Below are experts of layer 6 (counted from 0) of a mixture-of-experts language model. Rows are named router (the router's row for the expert), gate (a neuron's input weights, with its number), up (a neuron's input weights, with its number) and show model dimensions 0-255. Each number is 128 + 32 x the weight over its row's rms, rounded and kept within 0 to 255.
Before each expert's rows: a language model's description of what the expert responds to. This comes from a sample of Wikipedia text that the model never trained on.

# expert 5
Starts of species epithets, author names and proper-name words, especially in Synonyms lists of species articles, like tuber, gracilis, Doubleday.
router [169  94  98 108  83  86 162 119 123 182 192 160 187 134  79 120 155 161 120 141 102  82  93 141 163 125  97 101 155 125 102 172 180 124 173 160 144 120 128  73 128 126 110 101 136 108 113 101  92 122 145 105 129 130 103 112 141 130  78 166 141  89  74 129 190  92  94 144 125 110 125 129  90 110 124 116 103  80 190 121 101 118  92 133 110  77 159 120 111  72 123 162  68  84 121 148 182 168 119 128  78 140 118 155 104 130 145  78 112 114 142 162 170 155 170 151 117 176 113 137 122 177 100 127 124  95 146 139 157 151 111 141 162  74 100 122  97 168 177 109 157  90 188 153 147 141 116 151 133 134 136 125  56 160 117 115 195 145  61 134 138 139 107  63 145 114  81  92 107  81 142 116 118 178 109 178  62  98 176 160 139 131 171  76 132 115 106  92 140 103 113 176 101 128 143  85 176  90  73 163 158 122 107 151 168  77 169  99 135 139 108 136  84 120 171  88 173 136 125 157 110 145  56 159 125 164 141  77 156  96 176 127  76 123  96  60 109 129  77  96 147 117 131 141 135 152 119  84 135 130  68  52 134 128 124  55]
gate0 [142 121  52 178 123 141  96 109  79 132  91 102 152  95 146 144 123 170 116 140  83  85 140  80 128  45 117 103 114 180 136  87 189 181 129 161 140 144 115 156  99 120 134 100 133 100 110  94 113  97 181 130 145 118 130 104 121 155 112 154 119  65  93 143 161  96 171 147 130 142 141 160 110 151 135 143 141 141 111 125 149 175  76 159  88 145 169  93 140 129 127 164 110 127 132 108 137 164 118 136  81  97 172 115 137  96 162 153 164 124 143 105  54 173 161 133 119 147  97 116  96  99 132 120 124  62  96 165 151 157 180 148 105 135 163 139 103 166 125  61 134 129 127 158 121 151 114 142 113 158 180 120  89 134 105 170  97 102 203 112  83 152 159  95 129  91 106  68 116 100  97  43 123 229 120 187 148 193  98  83 175 123 106  52  72 151 156  79 159 116 174 119 106 130 115 139 148 133 113 109  72 113 129 162 145 198  66 150 141 160 107  68 138 102 125 125 119 153 105  95 156 117 138  92 150 122 132 165 144 108 200 104 141 117 146 133 150 111 143 146  89 134 136 187 166 154 166 112 118 150 146 143  51 108  81  73]
up0 [135 159 116 122 145 111  74  90  27  94 127 123 125 157 108 140 123 155 127 146 115 122 113 141 148 114  44  97 105 107 107  95 179 146 178 184 146  55 170 199 148 120 175 121  60 102 159 111 138 132 174  95 152 149 113 136 100 123 107 159 122  80 111 121 155 102 100 138 194  90  89  82 170 133  82 172 128 130 111 141 142 122 129 144  96 111 116 159 125 193 173 156 174 152 115 102 134  95 132 159 130 204 148 122 123  86 119 210 165 125 190 132  95 133 124 162  86 193  88 112 190  90 151 165  90 175 131 162 115 191 177 164 101  88 147  74 103 165 134 132 174 118 108 187 100 160 150 116 125 190 153 132 116 168  68 119 106  84 118 104 127 123 116  87 134 155 136 121 123 122 155  87 103 143 124 200 144 189 136  91  88 103  96  96 123 108 131  84 143 102 139  99 114 144 140 130 191 138 107 140  91 148  81 117 164 168  80  82  75 116 120 107 132 121  61 168 143 121 109  98 118 163 148 116 137 142 112 128 147 148 180  77 118 157 106  90 113 113 107 124 109 183 103 155 127 122 148 126 166 148 165  68 131 121 155 125]
gate1 [140 120 150 127  57 176 160 127 163 149 139 109 143 176 140 152 106  70 146 104 170 179  92 101 108 142 176 138 115 145 104 126 135 152 199 120 183 150  87 130  83 111 110 163 106 155 137 117 134 141 147 110 107 139 116 125 180  93 163 132 100 152 147 120 189 164  90 111 171 183 112 122 140  69 170 122 108  96 165 120 122 122 135 117 138 130  86 136  69  76 158 177 147 145 124 109 128 130 142  68 118 154 169  91 105  72 129 150 182 183 128 161 130  90 101  68  94 117  96 159 132 167 102  88 168 153 147 111 155 130 112  94 200 135 131 117 136 209 158 176 101 156 139 110 102 173 162 136  97 184 122 107 160 193 133 109 140 122 115 132 141 165 157 148 154  99 112 140 180 186 103 134 108  81 219 158 134 103 137 139  80 128 110 193 151 119 129 131 172 139 163 145 138  16 145 146 118 167 114 120 156 148 150 130  68 153 150 150 158 178 158 123 180  93 150 160 123 207  98 170 164 120 146 134 127 131  99 111 122 133  42 165 145 144 135 118 105 162 117 128  72  91  89 138 111 146 134 131 153 105 140  72 196 145 136 114]
up1 [225 157  65  78 126 117  73 154 134 175 179 183 116 141 140 172  96 163 145 114 131 106 165 181  99 137 114  80 148  89  85 102 186 114 111  85 114 106 168 131 148 131 176  97  60 148  99 138 163 182 101 122  93 122 147  89 150 151  77 102 169 135 173 122  52 104 151 140 156  59 114 105  94 169 162 127 107 121 130 121  88 145  98 170 114 149 126  85 131 123 135 110 156 158 112 148 162 130 124 153 142 119 141 139 108 123 112 132 103  65 114 147 165 190 137 169 129 124 144 131  77 132 189 200 122 163 125 118 123  45 173 134  74  94 131  94 159  91 106 147 170 163 106 132 173  65 154  95 111  88  96 109 123  59  63 138 146 201 153  99  91  93 125 117 131 145 120 129 184 120 118 147 135 171 124 126 145 126 150 108 154 115 146  70  53 132 148 122 143 122  95 119 110 203  98  98 101 172 162 140  80 176 163 105 155 142 133 103 127  94  77 145 100 115  75 121 121  98 148 141  66 173 115 138  98 108 147 126 155 102 163  99 149 108 163 126 172  89 137 100  88 137 175 115 124 130 133 126 112 158 145 146 123 100  75 118]
gate2 [147 158 133 101  99 156 135 144 111 136 145 176 112  80 144  70 111  94 159 165 149  81 171 104 166 104 137 128 169  87 137 123  97  67 152 176 120 138 139 147 136 152 101  96 129 131 125 163 173 139 178  92 132 156  80 167  86 140 137 154  85 104 115 174  98 116 117 167 112 125 142 111 115 153 115 133 110 129 171  78 132  59 170 153 139 164 132 137 116 145 110 135 119  54 114  78 165 129  54 117 103 115 144  96 119 143 172 208  94 149 136 182 196 114 119  96 131 154 138 110 172 138 157 129 166 171 150 108 169 105  99 112  93 157 150 127 108 188 146 157 163 139 170  97 181 107 128 129 117  48  88 111 172  83 158 104 127 141 117 125 118 116 117  31  97 155 163 117 152 110 128 110 181 164 105 177 136 135 152 157 202 138 112 125  88 170 146  64 142  84 107 111 117 135  96  92 171 163 139 164 142 147 128 181 125  53 106  91  90 129  74 101  77 139 133 145 117  85 128 165 152 167 184  96 179 149 138 128 115 162 138 116 128 106  84  77 111 148  98 167 178 123 133 169 154 184 155 138 122 188 140 165  94  57 154 155]
up2 [129 116 126 150 151 180  91 111  78 122 165 173 106 133 102  83  90  86 150 167 135 118 142 111 119 132  96 183 134  64  98 107 153 183 187 164 141 132 156  90 126 129 125 129 150 123 133 133 121 121 170 132 165  95 175 187  63  85 154 102  99 188 122 157  82 108 122 101 123 136 146 109 158 167 115 165 118 119 131 122 123  92 160 129 118 120 104 128 186 111  88 130 129 133 103 120 167 154  93 115 159 173 119 134 118 124 125 143 118 136 144 197  94  84  66 104  93  82 124 136  66 114 175  75 163 137 122  89 140 106 110 129 108 193 130 112 143 204 128 152 116 178 106 107 152  89  97 111 100 128  44 122  57 137 146 163 102 108  88 159 136 151 126 122  89 128 128 118  81 184 127 145 160 153 102 159 169 152 161 136 142 130 105  83  98  54 104 121 165 124 127 143 161 173  51 132 151 153  82  85  39 122  98  83 112  93 127 124  90  96 113  68 105  90  74 137 128  91 134 198 116 168 175  65 146 114 171 147 153 150 157 187 141 129 132 125 163 143 133 179 120  96  85  91 158  98 183 198  88 141 131 116  97 106 129 137]
gate3 [ 78  83 105 125 110 136  94  78 108 151 133 161 130 145 115  65  83  92 101 126 121 105 137 136 148 148 167  82 162 136 103 129 113 146 212 118 149 131 104 109 124  74 152  99 109 128 199 157 125 107  72 161 134 141 133 121 176 145 106 164 131 142 157  94 149 165 122 115 143 108 132 110  51 117 194 137 141 132 155 103 151  82 152 184 161 117 197  67 118 132 169 151 108 132 118 139 104 141 131 156 182 121 141 144  70 102 149 198 142 108 142 120 107 110 141 161 107 140 173 151 154 113 105 150 116 173  92  99 132 134 181 179 145 149 143  84 119 143 109 178  54 145 141 134 108 126 165 143 126  71 143  96 126  97  90 136 152 177 111 154  87 118 115 164 121 109 152 161  49 172 188  72 200 198 119 154 132  92 166 174 192 120 134  69 180 130 107 132 146 154 132 131 150 112 126 184 106 132 145 150 171 151 144 146 144 132 144 151 115 175  50  94  34 151 145 170 128 162 158 140 163 158 129 108 120 139 124  98 116 131 154  56 114  95 121 129 150 137  68 112 126 109 149 148 142 201  64 120  95 107 179 165 108 151 113 114]
up3 [156 153 112 103  76  37 147 124 107 117  79 114 133  63 198 159 120 128 122 119 128  78  19 185 150  91  95  89 126  86 125  78 157 131 154 162  95 118  71  70  53  96 142 142 129 130 148 155 124 162  77  92 151 137 143 114 136 112 122  95 106 109 107 148 145 100 145 139 135 134 131 145 172 125 155 151 157 141 133 131 133 138 132 143  69 100 168 136 162  98 120 140 117  95 118 127  66 121  88 150  96 138 123 159 133 159  25 177 165  87  83 124 123  77 127 135 118 124  88  84 174  83 178  94 130 135 118 152 140 192 104 123 202 139 155 142 132 135 146 147 134 125 105 142 110  95 195 134 118 161 142 125 106 139 153 102 100 118  66  99 173 108  92 125  76 161 144 106 120 108  49 120  81  82 151 158 134 133  71 128  86 154 118 137 153 142 201 168 137 111 120 131 122 137 105 107 136 108 137 130 100 133 133 119  91  81 179 109 148  85 127  72 129 101  55  94  95  83 148 101 102  83 181 131  81 145  81  73  81 171 173 115 163 121 126 163  98 123 145 169  94  97 155  83 104 175 122 149 147 129 114 154 118 117 131 123]
gate4 [152 123 151 175 119 106 160 144 158 202 167 118 130  84 139 177 107 188 113 161 114  94 126 123 117 117 163 122 170 163 160 170 126 109 113 137 149 160  57  89  65 111 173 137  87 105  86 103 117 127 199 108  94 139 162 100 118 106 154 161  96 112  70 161 104 103 120 127 120 108 175 113 101 165  84 136 129 126 173 162 110 125 120 125 157  85 146 124 138 125 195 150 103 129  94 108 132 137 109 115 192 144 154 161 153 133 126 141 129 157 155 187  60 125 139 124 146 152 120 133  45 153  88 127 148  76 100 112 148 146 174 168  37  68  94 122 138 134 137 134 101 129 181  98 139 124 134 146 119 130 150 153 147 179 145 197 179 152  91 127 137 137  80  95 125  82 127 122 114 157 159 180  80 129 141 118 100 156 130 201 164 139 170 110  94 182 178 139  88 122 165  93 133 120 203 144 124 164 162 161 174 109 167 164 115 140 125 159 104  81  56 103 133  95 152 123 141 133 173  98  74 149  88  84 144 175 197  84 124 124 147 128 101 128 102 111 113 134 136  76  89 174 202 124 105 107 135 127 151 111  74 138  73 101 105 149]
up4 [128  56 150 165 131 124 133  89 138 169 213 139 110  73 154 143  82 132 144 209 191 111 100 182 201 141 159 126 143 131 163 118  76 121 163  99 127 107 113 137 111 104 174  99 121 108 169  97  71 141 125 146 201 146  84 161 171 162 133  89 116 125 110 153 152 179 145 129 103  86 154 115  98 168 178 168 141 132 119 122  70 149 166 130 117 147 123 118 118 166 137 125 126 137 129 115 102  73  65 181 200 145 178 166 100 119 116 145 114 123 128 136  93 138 115 111 139 181 163  95 147 128 165 128 111 125 143 177 163 125  98 155 107  77 126 162 121 169 118  89  82 134 150 130 164 148 133  90 132  68 154 158  50  99  91 141  97 136 121 106 150 143 120  93 180 156 126 157 135 137 165 146 168 186  85 135 105 124 119 110 144 116 104  99 162  69 195  72 100 117 106 151 153 132 151 167 135  92  96 120  79  88 171 122 176 143  93 160 126 103 163 120 188  46 137  95  74 164 150 126 117  96 134 123 207 108  81 118 112 129 144 159 138 155  83 104 152 113 109  88 151 144 112  63  96 174 134 124 129 124 110  95 123 100 139  69]
gate5 [121 108 158 138  91 141 124 129 130 193 114 139  76 120 119 128 137 149  94 145  96 141 124 163 165 192 139  95 101  89 150 182 132 161 161 113 163 113  60 140 142 163 119 129 132  80 115 162 116 100 138 155 133 108 179 109 128 193 112 132  99 165 153 151 202 146 138  90 132 130 111 188 113 187 129 143 120 111 105 158 120 137 100 196 128 111 172 144 113 118 144 145  60 153 137 129 125 145 102 100 190 107  55 181 122  88 123 114 130 123 163 101 131 147  83 157 106 205 165 131 150 119 144  90 159  34 159  99 172 126 151 121 112  86 201 112  90 109  76 135  88 139 130  87  50 163 162 148 142  97  89 152  94 149 165 129 113 135 143 102  87 147 141 127 178 131 180 126  92 124 140 109 170 154 163 111 118 100  95 107 132 137  88 126  69 162 114 143 146 109 138  97 135  79 135 128  68 140 135 144 152 130 122 104 134 144 156 196 112 134 155 134 149 138 189 130  90  75 147 104 115 224  95 118 131 141  52 140 170  59 180 174 126 177 134 162 139  60  63 159 178 124 112 149 138 126 112 182 162 154 112 114 138 133 149 104]
up5 [ 79  70 132 128  78 155 123 138 114 100 126 124 130 148 133 113 196 118 106 101 103 141 119 130 142 175 114 171 108 123  77 169 130 172 165 170 144 124 129 126 130 120  96 124 117 172  87 161 126 100 116 135 108 147 158 138 182 107  93 122 133 123 121  56 154  92 110  99 175 131  96 141 119 140 126  86 162 135 137 114 131  97 196 164 120 147 150 164 120  91 168 109 117 135 116  64 131 171  68 103 159 157  56 150 153 129 129  62 134 160 110 104 118 139 118 171 144 124 174 164 165 100 118 153 133 143 155 176  81 141 213 109  95 113 157 152 113 128 133  86 128 101  65  76 140 169 168 159  71  33 135 165 126 157 154 138 146 113 166 136 141  64 172 149 135 109 191 118 167 106 100 204 168  73 102  68 107 133 149 118 132 165 138 131 116 159 145 168  99 104 123 132 147 141 136  69 137 112 174  82 116 130 142 132  78 142 119 128  64  89  54 147 169 120 139  88 144 134 123 103 105 150  79 105 124 130 116 127 126  98  88 110 138 173 133 125 144 123 112 155 124 135 162 175 161  41 117 147 185 119 122 190 153 225 190 152]